Below are experts of layer 6 (counted from 0) of a mixture-of-experts language model. Rows are named router (the router's row for the expert), up (a neuron's input weights, with its number) and show model dimensions 0-191. Each number is 500 + 25 x the weight over its row's rms, rounded and kept within 0 to 999. Numbers have three digits each.
Before each expert's rows: a language model's description of what the expert responds to. This comes from a sample of Wikipedia text that the model never trained on.

# expert 60
Periods and abbreviations
router:497461509510468510514481538531454501474551443472498507497560487489499507505523526532483467493521470485489502452510526488464500488501486496541527482506517530513503533516504522480489448541528553526504504453513512481495489483416521512455473489504497564494515513498532503482518506525478487545518460467478510530434481460481508532503426507510516521513515522495482500477513503461519489515489489503501502464526524506512495459505449520498540485503491529491499495500477506487544511481500510472533486514449494501498503486517477473501505508503516488509506483533488500529494497543451526527
up0:493494450462520489503480480498539486516522519493529522465452495529502485470471431516536484537489510484492478549474461524507500483533543486539485527485432511535508500521495509503523499515540451515485534520473507506493446446570504544469473479493487519477505509494529505499518503507516542511514424531487459504499493478519543491514474556516511492492513542500482498510507526510503521502490464519502497499508506505472514496527524474486494470508492468497524465514520467513534499518517476536489533519504471517490546500447504498506543493475514487539495494477472474501525511510502503523
up1:475522479476540493478499536491501485488536498487497515483475464493476501483525455498495497521488517483415480499495474525562514464472495533513509477502468521486517538509452552520515512479501508496500517542501478509534462458510497545508473505495504529546543509522500511488486504512507499490518529535508491535503548465470522463472490504526490490460520527584489535534469490512501490556488478460525477512483477542453512506528490522493533519480514527488484540481503512492510497493457512508493516506511485523539524488460480485484469541490518500498511484512456500455516494476503495450
up2:444518487466469456462508506517463451506511514500506496532504511493467490484539490509500483507545434497485511523472502516503493476528489458520535469520545481498504484503488472499490498477532508531460566522562482491498504512515487496474497509483483479476511459476536493517483492514540486538446512463522493492486515512459535533543507496521499511515505527488508463481502504520489487548445490482510450496531489494495466492450497509505484507522477486522531498528524508509495486499494497496551496517474510450457493509526456539535554478489497471490488509517528544489497488551521532490
up3:533539500513495497488500489486490486474473502497527527563508493522545501501455526498488511513533515494523456488485437532496503464499547551510506517516548495509506532516500541465534519488450482518465516491455528487522479533487519543485446488458430491506490474508480502494476505507478510462475490509486496502495519490517501535494471546448514492530488539485485502503492463525524488487512513473489511493536497453505505500469457485527504459494437518530513494485507545508488516478508494502477538469525482485495514538456494493509491471489474517571493496513489498516465523502503531476
up4:527470454483502481520524516484514511488536511465495473549498481485526507483514474486502426514522531495470483491494474545467498506538502507492485540522479500532480523470493476493540508504495533478445466523485498494508464573501500492534515499518515459531486508471512506492484536475504475486494518488448488499530510504501469518488425472512511527525523515511485543421536472477488484526524492504477488500492537529552461517503472512501476527489492492493497472489498525513503559509555536462471521489489550499492496479510481509535468510462482525506488493509497524481511531501508524517
up5:525463488487508475502488567514541494546471447476457508514466504462526506516563514504526475469504462477523484473478466471508514515525517479506479507481521473505524526483534514497503505489499484523488462453496530504476504483512512495483518522490470500485518453512521509484466499472530506443532512471478496504518511541544494522510504514492507528490526502480529527497508532470478491463476507512497509469465516487501509492536480529498524500512475458497471476490494537484453477524551501482498531506505518574489512512531488551509465493508480505493505451539561463536482468527473476490
up6:508480489544447507478454520457531483492513466505496509464478499473457543515492482449527493521515515479527503507476503503481491520499476513529519514526505467515509493489498515512481499470478517482486482523529503536422501502514539452505531489512502499468512490503505503520505502508496528520500470468488499480487540526528502469506523532481513504534473550522495508473511468558479455521485489509491499475536512501556468499459503497520466438524468493520484513503477522495562499527517543470474491523503497549537486482501485514484501468515482461472526516485439540524530518519530481543
up7:492531505442494500511479487475466472497536492556538494478498510488446481540509491505505488460519514524464510521466512510513511493512515490487532526515453500517488465462479483494513538539500537525529505511506521484517448493470465482458497494492495557539519516502529469505549534479531507478499488505495501493475540493527525510477493468534474521495501501504467499498453539430475508528510495518499529488512487525447496436483483569500512518472504507478465524525511473495549539501538507455509500500506484484494501513511495532508503471494487515485493514438502505542461521504491521512
up8:482518493523511521514495511548518492496516516479525537503485489459527507490505535455523454474543479536484518471522470543488486470508482520510470496498476456505475499517485512479509469529532526482489479489488471539498486509523484516451502523483507485502494481567552514507491509549469506507508523510472490450477473463507520552516516495485541514464491478514520503489525495502535494517476461479502454572449479510515519474540525483487527521521508506453505514489494473431550478479483506492494482504489509503501492472555506462493461509481527467530517486523506495530506500490523447493
up9:497506474511545524546505553486518493409512478513503531466494499499473501502475488480483533473502477491527507468503491486498484480504483559509482510540498500570524497466478474476532511494508496523513508456487477467512505528505516492472521452470528494531487473492470492506502502505515473515520436550515525505476513488463510497506537512474507504509511545478513487540520462479524509482483507474527526505485477490464503498525586519490486445502487519490498493487498498489500539488496506513490494533476495473488502508484517526489469547519506489467483488532560537522486465461467534467
up10:501462468489505468521498512510523521477494468438498536498500516520519470537470533515494511504547532473465434512495495498504521515521486504501511491479479497507493484499494538515508525500480500545482559498526507476443432491516553521503565482456497491513495517501520512494558481487489490459501474503485480479502542495472473464470532486523505506461473485515476490487526497472498516480465511523500501515523499506450481504512475498515468490499494504529487525476496482472514521511524477459533462516488452491519526491552491541467530486553541519532485516526513530528519522514522527462
up11:500527492497490518484517456464495523510489483458483518494552437505500523487468458486515493476478511501489494531482475507487477493454453501470501520525498524490506549518503504549439502461474546456462485513540513478506452519524494504487492496511501536544487495492510549538461481486538493500481522517472505499503509460569499538524510487545473509508465463472514485524525539469525486459480495559498468509487472505522514475487480520504505493503482521506504508497491546494494494499495482514486466528504520504538513473467513493516510443511500479493518559528532495526477529500476510538
up12:532473507485510504502487464510478535484491492499487483500533471464457542491458480512509499549492453519482520569496471469495499495484507495514519542464491493527493559441523531501534514483476500542530518500517457534495502572464505517481467489498518528489505473514512521483516523504534444482500480481548485491477488515489534520492474494478466488523545494513489498464532522471471514522522488473453491459515510505500475554486541500476483458505481519520487485501516524480494479526536466494491491460522512540498465480469513519482463490508512532465506505485484504502512540504479498547
up13:496513521521555486490435533517563486505530489500509456500486505526513471465482478503519479485518517502487534476468481497519525473516519501490509488526492502467449486533525523469498504530520501460452471509435517514519516495483507480499458528486438476451493519518483489559474512512515500521551500513464524508506559524480520502517475485498506523547501514534471507500508548493523483506477481515520486516488516461477484481512513465544476471509474522530523504511499450493468484481506481520435490531497503496474517466486545522486498535484475495517498529483481488534463483520494528508
up14:528508476523494539537487553492439520493471504551489523516528505519508455483515523507465489522472475473503514446511450508469495484510514512524550480518462480488507512538508507466527504529491470488490505517522487505518478494512513538531497498524474490481529469513480462473514505459517489505537487518499537480483505488517530522483516483518503551540544499490503564578493517503502496485510470476495497499540522501486491538529486476532495434515523480525430498458517489509512508465480493461511458525515459513481483518460500470485515470495515499485530490471491503497522512504458498504
up15:500510510443515547504519481520478509464509513531479478486482526504500516460494541487472476471508495542494496503509493520521465504509517483520538518503502456487486472527503502520476463554543483489517479497521468465488490478483522496511483515549500497538530514541483520484551486509524493509451513513439515540479494482504524474469481480485527524514486548458481485511516501498493478497484442515543517542476523469502503482518522518533522506507491490493509491504505479488462523512467457495426570502517480474485524510514534489524461468486533468513510515474538474498498499541560496496
up16:516503502474491496474497525532480516496484468459484479507494509511513486493493478475467497515480500468481474496453512554533510502507468512501519518504501501518534488534528464488514511509476486482468506477528484477536470496516472469492538492487521506514520550443553547499525522526497467512486491494477487539459539481446494476558485476505492480503531500503525484481474475494494474483461491524513491476523516503498465493514454472546478524489478544515541522513510466481537538516492505508502556540524530481506544492492522452524448482483507468528561507507501527539490544470491480469
up17:504450444456532479490491490488510504500503487528552520493487478482519526535466521515504476473459501473512510501533543528478551503543477538473538510508521570532489500502506493498505531564547499479519525494449487473530522502505524464488522488513503464480477491477474434527484514513509479497502496498489514527530500502470491526475480488483513536510468488460540515514520507486534527514505487455514461506515487507544537495494519492543473484502473508515469498488494499509501447494452499510446520545505523489451504525509502541508506483540515482516491515522480487481484467473477480526
up18:431479538476494466470492536481486536515545480473514506518525492495477502475525486486497503479512524491535465473503509495508487539478542477498468527457496505506493551520515502507509457505504524483513515498523521464553484448490504478487483529532491500496489512526548495531493467528495487509463541493480491504487499519491484494512493484513522458490511517472516472545551496534518515457541482508499530492488514520507466510477494503516491494509477570509554514519493512454537445501488524502498490554425496492516479515486492463486507472490495512453495492487496511475465564532485528481
up19:529496505484549504503484530500503466501506492462496464464477507527500515485488496542493508554509493560551467471491510507471485486460553493481475521479463492519526517553515505437490504517525524513477515462528464520505523496548516480503465487492481458481484509500541486513473498505469504483526483487541493488530483504511470511514471458546569473477491447474541502491518509538549504522518511512518503481541481543494464512495530483492453520540471530488495501474500521493523486513486466495498468481498504510522530475489512456506540506517503450506528495510480509496503512518474526455
up20:479515501484501551467483514509473484514455536519475517555497511479477515452515477508525487500492491463485551495509512463474493456489501470505490483511470534510524452494546516497487497538493517484499498521514442519531521459494511535475483494532486498489465495502526479532538520501511526522510485522486495506496526552467513557505477497537545513490539519497516475511487499518453517479506478458466471502502503526462442497512457522482535514482486501508538514538483476486507491477496516512526533503537474470480472490516512434505487550529512464477496545528506490512463547500489497473
up21:515494525507525499494493452529482473523513500509484518522483476489484485503502467508531521516503501490476503512481506482491509480491523503525489487488519520515485493536520471511521493466502479486496483509533454525471464491512531478517481529541508494495505544497554490531463552485518487435506509473498457471486523485524489505550533476505520491506544506485553522475466507443505441524512474521499567493486470538489511494514468476475465489511534540503487501526507483504494516520465471479523513496528477561521504468506496499473551461501468513494484407480515532497513502521540524470
up22:481496509526483461515500471529480477526505506475465485502519470484533532488523505511510532505439455508555518479479494498512495503545491507489549492502479423521540491484565475516512511492498504537563435530488530517524466491480520476505490511484495526513498538536486478446481478523516481504479532510509493568461478499497496515516482530495521494510542508514475524481505503521503498504490502485521471529525476514501505503479442494506478501539520519504540470474493499547508532492468483484478492484468516458508524516497504452465511464500497495543485461516537464500468527516514509513
up23:470480468523477484514532537477477456537479526485482504563499580478488555515547504469509496482505501466493481551487476485492530531532477482490493518545485526464492531518480508502507526510528505500454485472509488515487522505506493470538475470511498509496503479465494558538488517564457467458479504510505476525459503516473488529467504530527493532506482481490507470499506499515492469529493513487483539507454490491512466521467500503459479511494463483496475544482480499497517546481518498480460469521517491497511545487488507438478525533510505500527490502504517499536526523486522470486
up24:507522544519530466504502540485508467512513485492499550495516506477487499470512537478500485497506538499470451501478483508464527469515507515509540476493539494532502501472509501497503492495495496532525494480503539500508469501463459500492479532461518518476498533515496497469557500517530543565486417513488463465469494522561537505520482444517533491520542500485522528499476500535524519482452520534446504504491508507502464504489510505492468467476497474502492481546501511461478520534536475487502515497531506445501474512525494511510514542511511498500544454483485493523480478532500476477
up25:523486413516463522497482509523537521497510436520472500478496521553501473558507514523455459575493487550492492525514486515480489522507515511480521502506496493533522505479510500441472504498495541537528507490519459488479497514498519508474536509494517526523476510479473492519479509473484495521499494488487469537508462441523504482496520527522518517480479513494511493503489491515529459508517520512507488557518499501465511539449568481469469476479476485473502540475478499520498470491453503515480475516489478536498527487499517492484466521500524520485542499514513493552532502480485523487
up26:492442495475497508511480542478514490503476504528485513474485501522501508525511496548473480498485528490506511517501479528448528522505436503549471551480468482518496476498528539543531507511499539465470542533528503539511524460513485520464484509513465545491529487516512473496483520505496486506503453507473466478517503509499510459485460517519471541519499490483547505455499502506505499464492492517526520480478500482496484489512477490489495477475545508476509502504477522534493511485520488482525490486459560501447525495526487484461574549490487467494489546493484484510525525558487469470
up27:501505509528546497474532543516504480500509521495506474562477488495489508439528524509441495482521513501488480497539487527475500500483522507542481511446486482539454480541461503507469450553528458485536554508490476465487476479480499481511507539521475537439524500523509521484482527495505514460481498521510503493521470521479530500477492484499517489506465539500521507458510498495475518517519490487504473474510484528454509544495517492508468515526501505467532520529486502530521497512443501513509504539482471493503455523491490481530496521493481466532541487530485509440468516458505510481
up28:505536523517521513492470486489483503481515498503468505448501516461528509506482514483445537471563481534507477545510519486526500533476504490509502513505467488522516579518478473500494497498507549460514479466501515506461493489437476526488492479531515480513483453458508529536533518476522536498479522524471481474504528517489508556481516515506523503487497527503492523538465523523486488507480497484486492466485463483496535496559523517468530542461492543516494515488499528531481494544538480505563455527456507499526499490485484513534511491512515510461498522472489491499497503507485454492
up29:529495496467493521483515470466496527513522511511461467516503484444554557435460500501499506521516487442508495533497504512466535492496476522496537462515451503509525469518528496505482524510489479435500516538500474505501481454498507493498505510488493463469537499490512503527504486518509504500490460440521498511507486505510510494478517457517470486499524489486490467497489514543491532518509510531516495475476520518473524526502450552503533540481466511464482518481517522531485501489478493528492455536484493497530438479523519506525504470535521527507520502486484502492444515553510479556
up30:532476475488500466479523483540483490494518477507523525503433520560507496529513509543475483492474494500513532525560535508511478524521497505506534490502474492559529534504512523541469539528489488512456535496516497489500475465486541529466458528455505523552503517499515497464496497513489466462550509497483486510522509483474503538523511474495506498488518475517470504485507513513569478450489475472512505460529548487480514505475486513455511447556531497532473470510533459502506492485529525502520510489484504504460511508517506521490479494491472458506494523470459494506502502499489496464
up31:496542510525478462571483508451513521521518460558504501481526456493452468519479483522503489470512467504505517467479487484518515489428518504465505480501503475501492513514522503460508518515488507547518527472478516517467521549492521499514523494554493513508492487493494511477487487506559482533500472513508469490537520477478460492536469497500542470538505550506517461517522504528526491480476482529486505514498514493473492462553489507515561508486488446495475498502494513512530527505470510523475480528498528516507488517517529462486500533507469458514553492500480493485490451502476509465
up32:501530500524514486496498514552519494502498486495476501463502491481521497485495470485532488505464485496485458503498474496462489485503492534529518491481539513510503494474466469467530509493521522469538516478493511495478485505487484513466489551507486485506508487502462481464497503512470500527473508443505542488512499527488498540526510505499510497518440539492519471432500526512509453539499478547481475541510494491539517500474500466470505510457525493498568512512513489452479468478481562483484520539488482504498518524545483520481530534487553449558540536514541472483502489502550514493
up33:497503492454447469510508455522517522542481529491472466519503504508482476437499515480513493501510517523486463455512528547483528485514456465472494528458470516519517474488469514482485513487520512520536578529494517493521526518504470480517507503489484469507480507466473522501493519474556480494506456487523527512465484513563453502509534493514508478544519516463486490498489522483509483473472472540508544512556530538481537491456473516500514506512492510528495536516475483466527508496500483517511513456507515476506469502515486552468535474454523496504491475471517489512481498525499514509
up34:478414515554552540514522493502481518519495491508524553507503463508510524500474494472480480464514522515533448468478517510497508517502485485491480513503480466512460496533490504480481481461474502555473549504528543511481494532463488514511507475564507552501509511512553534537509432507519503514496485442480478507523506546521472498495536519526486515528505467534475507491470462537505510491461512487502475489470487472506516486476489475507514470523519502515495478506541490494494500515476514523478515473511551486501528502453514495473471506481515478508495526506497475513503460527514477470
up35:511463492521481531487494489507478514532521487495501564499466510500477518522504549483497498498499501476524502523511533523502461486493500534451530506485521471492503496523474514491496458464509513503472512499475533495496512506502536521460521495475463503479477529536485517450533464510563582493471517471504483512497478495511459470477461516495504514512521475519498543459523471457520458528448499521471476485527509521493529493458501518489541476483559478520505513507497496499469492473496488466482518552509489485520505540539474513525478452536492482482535486497484492516555458492482500526
up36:484472528475495514489479505484516506479490498478469517535505517532530490467473520515517505509500457487461540518550507498504509460465518521521524518507494524531485529513451507500525505499522469515514494478463485495505453483479462536435501503488512533518510528523515483466495514507500446510497530489527485536466497540495573520472474493472482491478492494498519519489473533514514517520526522482488540480511525512463478514528523475507558505493491513497498535528492530539456486508467454531458504494493482487500481469493443502468512508441513474472470448503554487532487514536519535508
up37:521487503463529486500519506488497465508466492477470515496485519505443505475500508484548510459464491512508495503477479494509543506536516487495529500443517549495532486546517511453519487470484502504516530503488526500508496505541457538502525506542473540472493475491550503522516499527514481474490486513524451495490480476494521475480489521486485532494514534492475472517453551513481481494468522522485481461524485510471542471525526543487487494455539505521519536496507502469482515521457497487517476550481500473535517492507508464483510523437528507478526488487504512513546461442540487462
up38:516496559467510540523513475499551554493546537525505450547533474496470498507484468505501527497549497533515517533493495486502494462506531519460493449515517491471497482494507541529501483510476483477503484486503536532505500504514509485509476535430502515504482515492521492480468480486488505493486537519528487510509521460478511517468482475553480516455487535490464507472520476486495489491499473525473499487482516480505475485512486517527548466484504487505562504451507483522513485468499519453502510511489517439502530542520536518494506530466525514509485505538477506514460438481466515495
up39:520504569480497490466524511501521482527504494500495507461451487513501529468488520471525551521502529531457529488522509463521499484505479531458507500519525547530505541467528482502475522502470521510507445525458461498469535490497520480536519462501533507519507501470461494480525501509519490525503470524535531461487464476493489498469514514556521548493484465491546525519478507521471505502498513505489542443502517488507477476490534494510484483480550506515500483527532506474488512459465483517497490472518517478515496442486529494464478488472495511464461492512498438466508510536498493485
up40:544462480479470500506429490527497487437554517482524557490510502506466516463528480483450511456460518533523484479517522523457544513510496482510530525506485525471531506525507482494490493513489520485493510512513478543479519495500493490469451493483471529511528478537508466486484495474547498495498507498514552497475498485524480493544491482516500487488529483483544467532513503512490496500485482456468490484534509542465509482496494495494492515484482572521520459505497502505524483497486483496490546506541542484466506532495534495516531480461525496479451526499495553464503523522497528527
up41:506484504483499507504488505472456465459541518439545456496484469491504502440536490483473489501504524428535460476483474532484472493466551480552526505510516532520491516488489500490527494485508501535504499501483524496512519510520490507471501563542503475538486537475482522507487526505509522498501522492476534494518511505572478488518506459514531501508511519511522508511489471471469532470481544447525536487532505489496476533486493546502470506453499546471525517511490500516486511528525503479490515520534485487527466459480523462504511491520448494521498472477518487514465484508477519500
up42:498518491475500514496495508434504441491452453529485496495503529463467486484489534456548495496561491491492537477470486480500503519523520528522486476501527479513521553533504498510504471505501543510495492445499534554495485498533496503522548514498490522520512466494505506476506512477531504476489482506510508512464523496538497525512537471472525522547471493469496514536501483518487553469491513513516491489534504481526482502520485509516563452554493509501493467460460440500458497494462499497483501460495479544487498529546470488473531508473480511497519537516510484480476493498478515505
up43:481541498498481531494496525476511495489465504531481464489514475514534484476480464530479513490459529506468522493519469506538520469465520510462487519514519485509534519536496515531531475500509536543482496516478478507498439482492511532494488505489531454487489526507560536501466487489482556471516521479487491491486481458431456461554516463463519480541524504498477535505482505491509487489507505551490507470545486497519514472529501485514512491510495434542468490502502466512488522537462461484556481524503511534519482526474484497487522504472527493502486459526491516507527490512491473515
up44:481449523475468505497472486490457490510515543439513504520494515484462499487451529514525472518536488496552464450492586490528533467501487516495489489543515534523496537484476505520443537486518469493514526543490495523487535516501500487530498500543517508512490505521466446534520486510488531512528487505536497496459519470543537486505507521505516540485509490515511512501469470514493488521523455534483509501511533522513477520489472486479511512483497484482489534503486489492509549532508496510460500487484468471491482496534489494535531487483506511430486467484466474526470486464471507509
up45:505508512454531485532482475523504531471513497514470493466545506466483510502518529515504589456517489493528503480557479518490497449499495478505448479512498519510467512466477490510500478482486501546541506513515517527475478494482479478507485489468497469475461531528532498529479528495502477506518503514565529514499478497541491425537535514533513478498475479545510495497533496487511479546525511504509492487463496500501519479527468500487478479467488509475510500496489490523511475481486490500505495547502501551522441489507441488463534512434472515529488481493524513505500465484483498489
up46:488459469501502478525526462444461466551502490556471531497508470496473494515482535519507477493477488457546499509524500475510562487467478521485558475503471514489476468491442491522495506509479485489531443481502531481470488524445507535526506494511521517498498525504478499525533481492505476476498513519485487491480503514475516482486527532508503540505506495521505507498514473550497496481519515529522504513540528468554476517469509493494531506514500470516479506498463530456472500499527444499476516533504487489465473489503531515513479483502513492483500423516504491568529541514480485492
up47:535519477562524518504529519520496502475534486490506488493513500521474495529499522431513554512465488503479492515510513466473482489503508533516508515548486456511512530492465491477465497557521517418470515541455529478465493478501509512508521542495476472470494467481528531459507532464477509476525487527490533532486493502500454519475482486494535533512486479530489512524526479510454455506441518527494509497457482495502518505509487516529533505515559529512492497508491456465448525510469471489543504499496538510489488497502549517520493481503506493477495520478487496477501534510505505506
up48:511479485471499506443514528485515515498521471562515487490494537487496502507528540569468503510498492464528557509499525460523535497531492493500506488478518504516489516484494474456492496452515529517490536484517490506471531466446525518470501525483558485475474523432498493454475506502463516467536491463498494471497473493457457497517468530497511510520515534475486536470531498493488511447501490516529493502503499544511518494477476507547497483533513497508501470483517495469504507425508557500496510499483493462495501520480521508502494507508552505550506527483501448511488512515499522489
up49:475533501514533465505475478472494482491463508504556469484518480493547475512564491485506566499492490480483507495507508515470509520520552521549519494535532447512447515511556487536522491483547541486500479491441521524506467524476492495476502491500476528528471490501513515493530533487522513515499519476480451520510504516480482484507468539505464467517514502502474508458503531487530490477510501415505502490493494526540508497524463527475440524499507476481478471485501528497484501469465509489474531487493481520511519485482523504483523518503500549508491505475494477484514472500477509557
up50:515479526492497486501509508560524504493515501471496526481532506502548503508487495510520519497480508515485508488539473531491488496483505516547517527542497495466522526470504467477479480519511467463518443428524464527496481522514450486483530472453462509471506497474521482488517486488526481492519516522504505502511434521486490488437497484521484548522523499512456497485524472439560479504469486556514519491516489480490486504529548466519511520497522487522521507478542515527471472491463479475524485515470495475494496546500484463483488529511501508479502483504487525550478488542482457528
up51:517442531498483502480530556553503530475524480512519444502509516495495502538483496489501511468514506531490518501515491529470511481529490549512491483493470490505495514552504521504487514540525458465507524511495524514536536503465523495537539477472510503526506466474458511522526490490493460492563470471503453490480521460516515517478515481501514498528489491481463518438496480497512532533482509504467524490491482464488491496475460481461487473510497483515531531458513535500525508458490511473505543468510518534466498470477495502507475505498517532487520497537466525532485478496439562499
up52:532476500537509551514525470523475497529518538528459545459486507525514482477462535522492466505523527460510504487479490489512450460490534481505461505533512450498539511501480438512451493511489498542451504475520502520487521505490518525472525522513456549527469536497491487472483500497471509506519498485484553477505490492488467512501540515500498540474490552482534514540519524442482494489511531518530493511523508553509526511533472535497500510511478479504480527481494514470522500473474527466522472465517464483492478496505492508463504471511460480454485483509511475509484461504516520494
up53:483497506509464545464528496483484497487487467475512509528504487534493523511525495547553491530480530524472471433497496500502519472484451491481468514496528479519508535504489515469476509515470558479464447511497513481467508515545513465508510498468527553514491487488483511526486514514479422474533524477502474506501479483530495493521497552499525518502505532494457460479490507524496453498474512524555495498511482522484471510458537509501479508502496516461489467553528517527520501504546449492493530523490526524526476557483534500487506475506500478501481483495496516551491484477501501473
up54:544473533550477520480508514520520485526504517503517499462496535490473523543556535452476482490450500452531475550464479509498495483458443473506479495514524500471506539495482555505512488495471534492515520490516485482505548461457500496486505530480476474524489498547495534470453504480526486512498526485510503515483506473471483542485516478477525487504490476461510501531532525508489496468491500538512484519443504488490506491499532529481475499483510538501527458524524537510516525495502509486485480530528495488453521490465523542496478504472518489538515530508430500500479539503513481477
up55:453483513489521480475490462548494492473506489471480501537487503480469527480505463524503541505487505499481521446491518486487501532454500491509482501511491534522479495444484528496506525473524517484564510534519491511490514517508533537466461469525495461505529471519444539521492446497523478513507509512493486520504469481476495513530502529523464525501539536496481482560442508489503507497490503513525509488523460471444444508492484484518482519538458529490510439517521549476533504470459496498513507514511495494500516496520516460503493522495524528522487515487485487515511517525457547537
up56:515499536461488547522498468519492520526485538467439541485501491483501481547480505537479514529532518523497517506514517439524479483551508508518534490537486484497470482478508502497504507494472521488436458497558486490466459453472480475462490497509462517494523477509458483487512510510493492473486473474495457474557487525498481514509477516494504505509515531498444535483482485511488467508488526518506532486473493449482509498444519503501516482490497562467478490524490521498527486545500466526486517484508498504507520504497517508527486497475511540517533482573482528491503499469514531530
up57:480475514523497494525515515464489531532481482492468534479556481451497482481506527478508506482500528519469470493535562476522478483507482505494453517481494496539524480539501532497505498467512517502490495526540523492513477510524546483552505521536536530546491488480516493472542538530498535489465515504476489521454477522474484488498535488480487493539499489513467532526497467508508498497497473536528513514531500473528527496481460559492513472499506500510494495512484470480533540471486510522476476463423478503504489535530458456510511509494534449528497450489511498478519516508480519463
up58:488477505537524487484488515538481459494475502455482504494517484548539482487533497521498510527499506464469483509481545483534493515522502499497536486518466472525494514454522543513487467530505536537468485508482490500529468515498520489438478478492480475489498518525482509480519526534429488520483488508485518474518501491451491513455476532519468514517500480514497478484494495501541479501513531547522536488504499497480508483468504466460510478443531486472498486490476538496575473507492503453510539445507484495503538514481502482513523459469474488468492492553492507518534548539495497505
up59:514464532542458475520512468519552450530507485497512497489482485500539493489495487509482483518502498513482496500511540530471544508491509549514541484516491526473515505551511513474495460501541470506479512505487492477507497529528506492487481493503522478502512494490517508494547493500510482461530490496492558479435491516477507542504478490523507516480531529480509455561447478535469498477480495548504525525504539464512491401452502478503507456527474473481509523475479506477496497510501505508524477505502536481446513514483471518512521459463515465461507482509514495530491508508473496510
up60:503501560518537518448507470516497559461513469532539529515544494450486493487520473475495481507489476563500501505491471451505483469487519530534490475477546546531439528503495496474481470507521522506515463458525527511479490498479463502479512487525492515492497458446500535525521467495504487484507527523498538507484503471460507498486515524471487497486496539518458519528499477495482443537490521557534515490491503491521500515505495524501497480496530508472452480519467487535502489487488459497505473527484483526519490474486548537481507486509508508533512514447496518516482509530518499527
up61:469512545470511488544471469495505502518504534504512487515494475491472458561472538450475512457515527503501492511545482513508462512509505489459464529545553491507453523511522515538492505510479490501474517463487514536467521506496488487540507508498467484469539488487493494530456500483459463522490518504463510502527506491505504499502507532497488528542498511523488513490511493489486490511491500465483561531508499504512549512495476515489497532480483449509493457505533542485500425522477530489485516530530518524457467478504491521451456493537476523512524507516513476476479542502465459502
up62:495514517479481468498454512487518482447507477473524442505544495460499465507470543519526538504512476486468504497492530495512505530517497530539486503534486485529504504514529488461515446496524522458441502522495494519475494487516418494505507500480501444446484507533487524492498516506475544488510523456477495506509483519442546469472481453541495518502490461473513479492492544530509533532497503492517521536475495494501484479492490513530504470503475482537478507510489475541475511485522492514498510520484505505541487483494492502492474541459510449525461519549505514542491505506517506525
up63:496484533501462460490492474529477516510497512488504513489493509520517452438485523474508515499495534468498551490494510505452490539487518506508558494486480518525491513489486526499455476531484534529472555506505469532498499483477518554478498497468508506535502496508538532513474492440537515512489480476506500480522516489443523492520498533504516474505512456489487517518501529532492444502488471491519468464522490532507522475534484514446559449520503501504483510472492562483474539507528474515523515524468504559491469492502461537488442463505482491514494479498516508482496499497499523489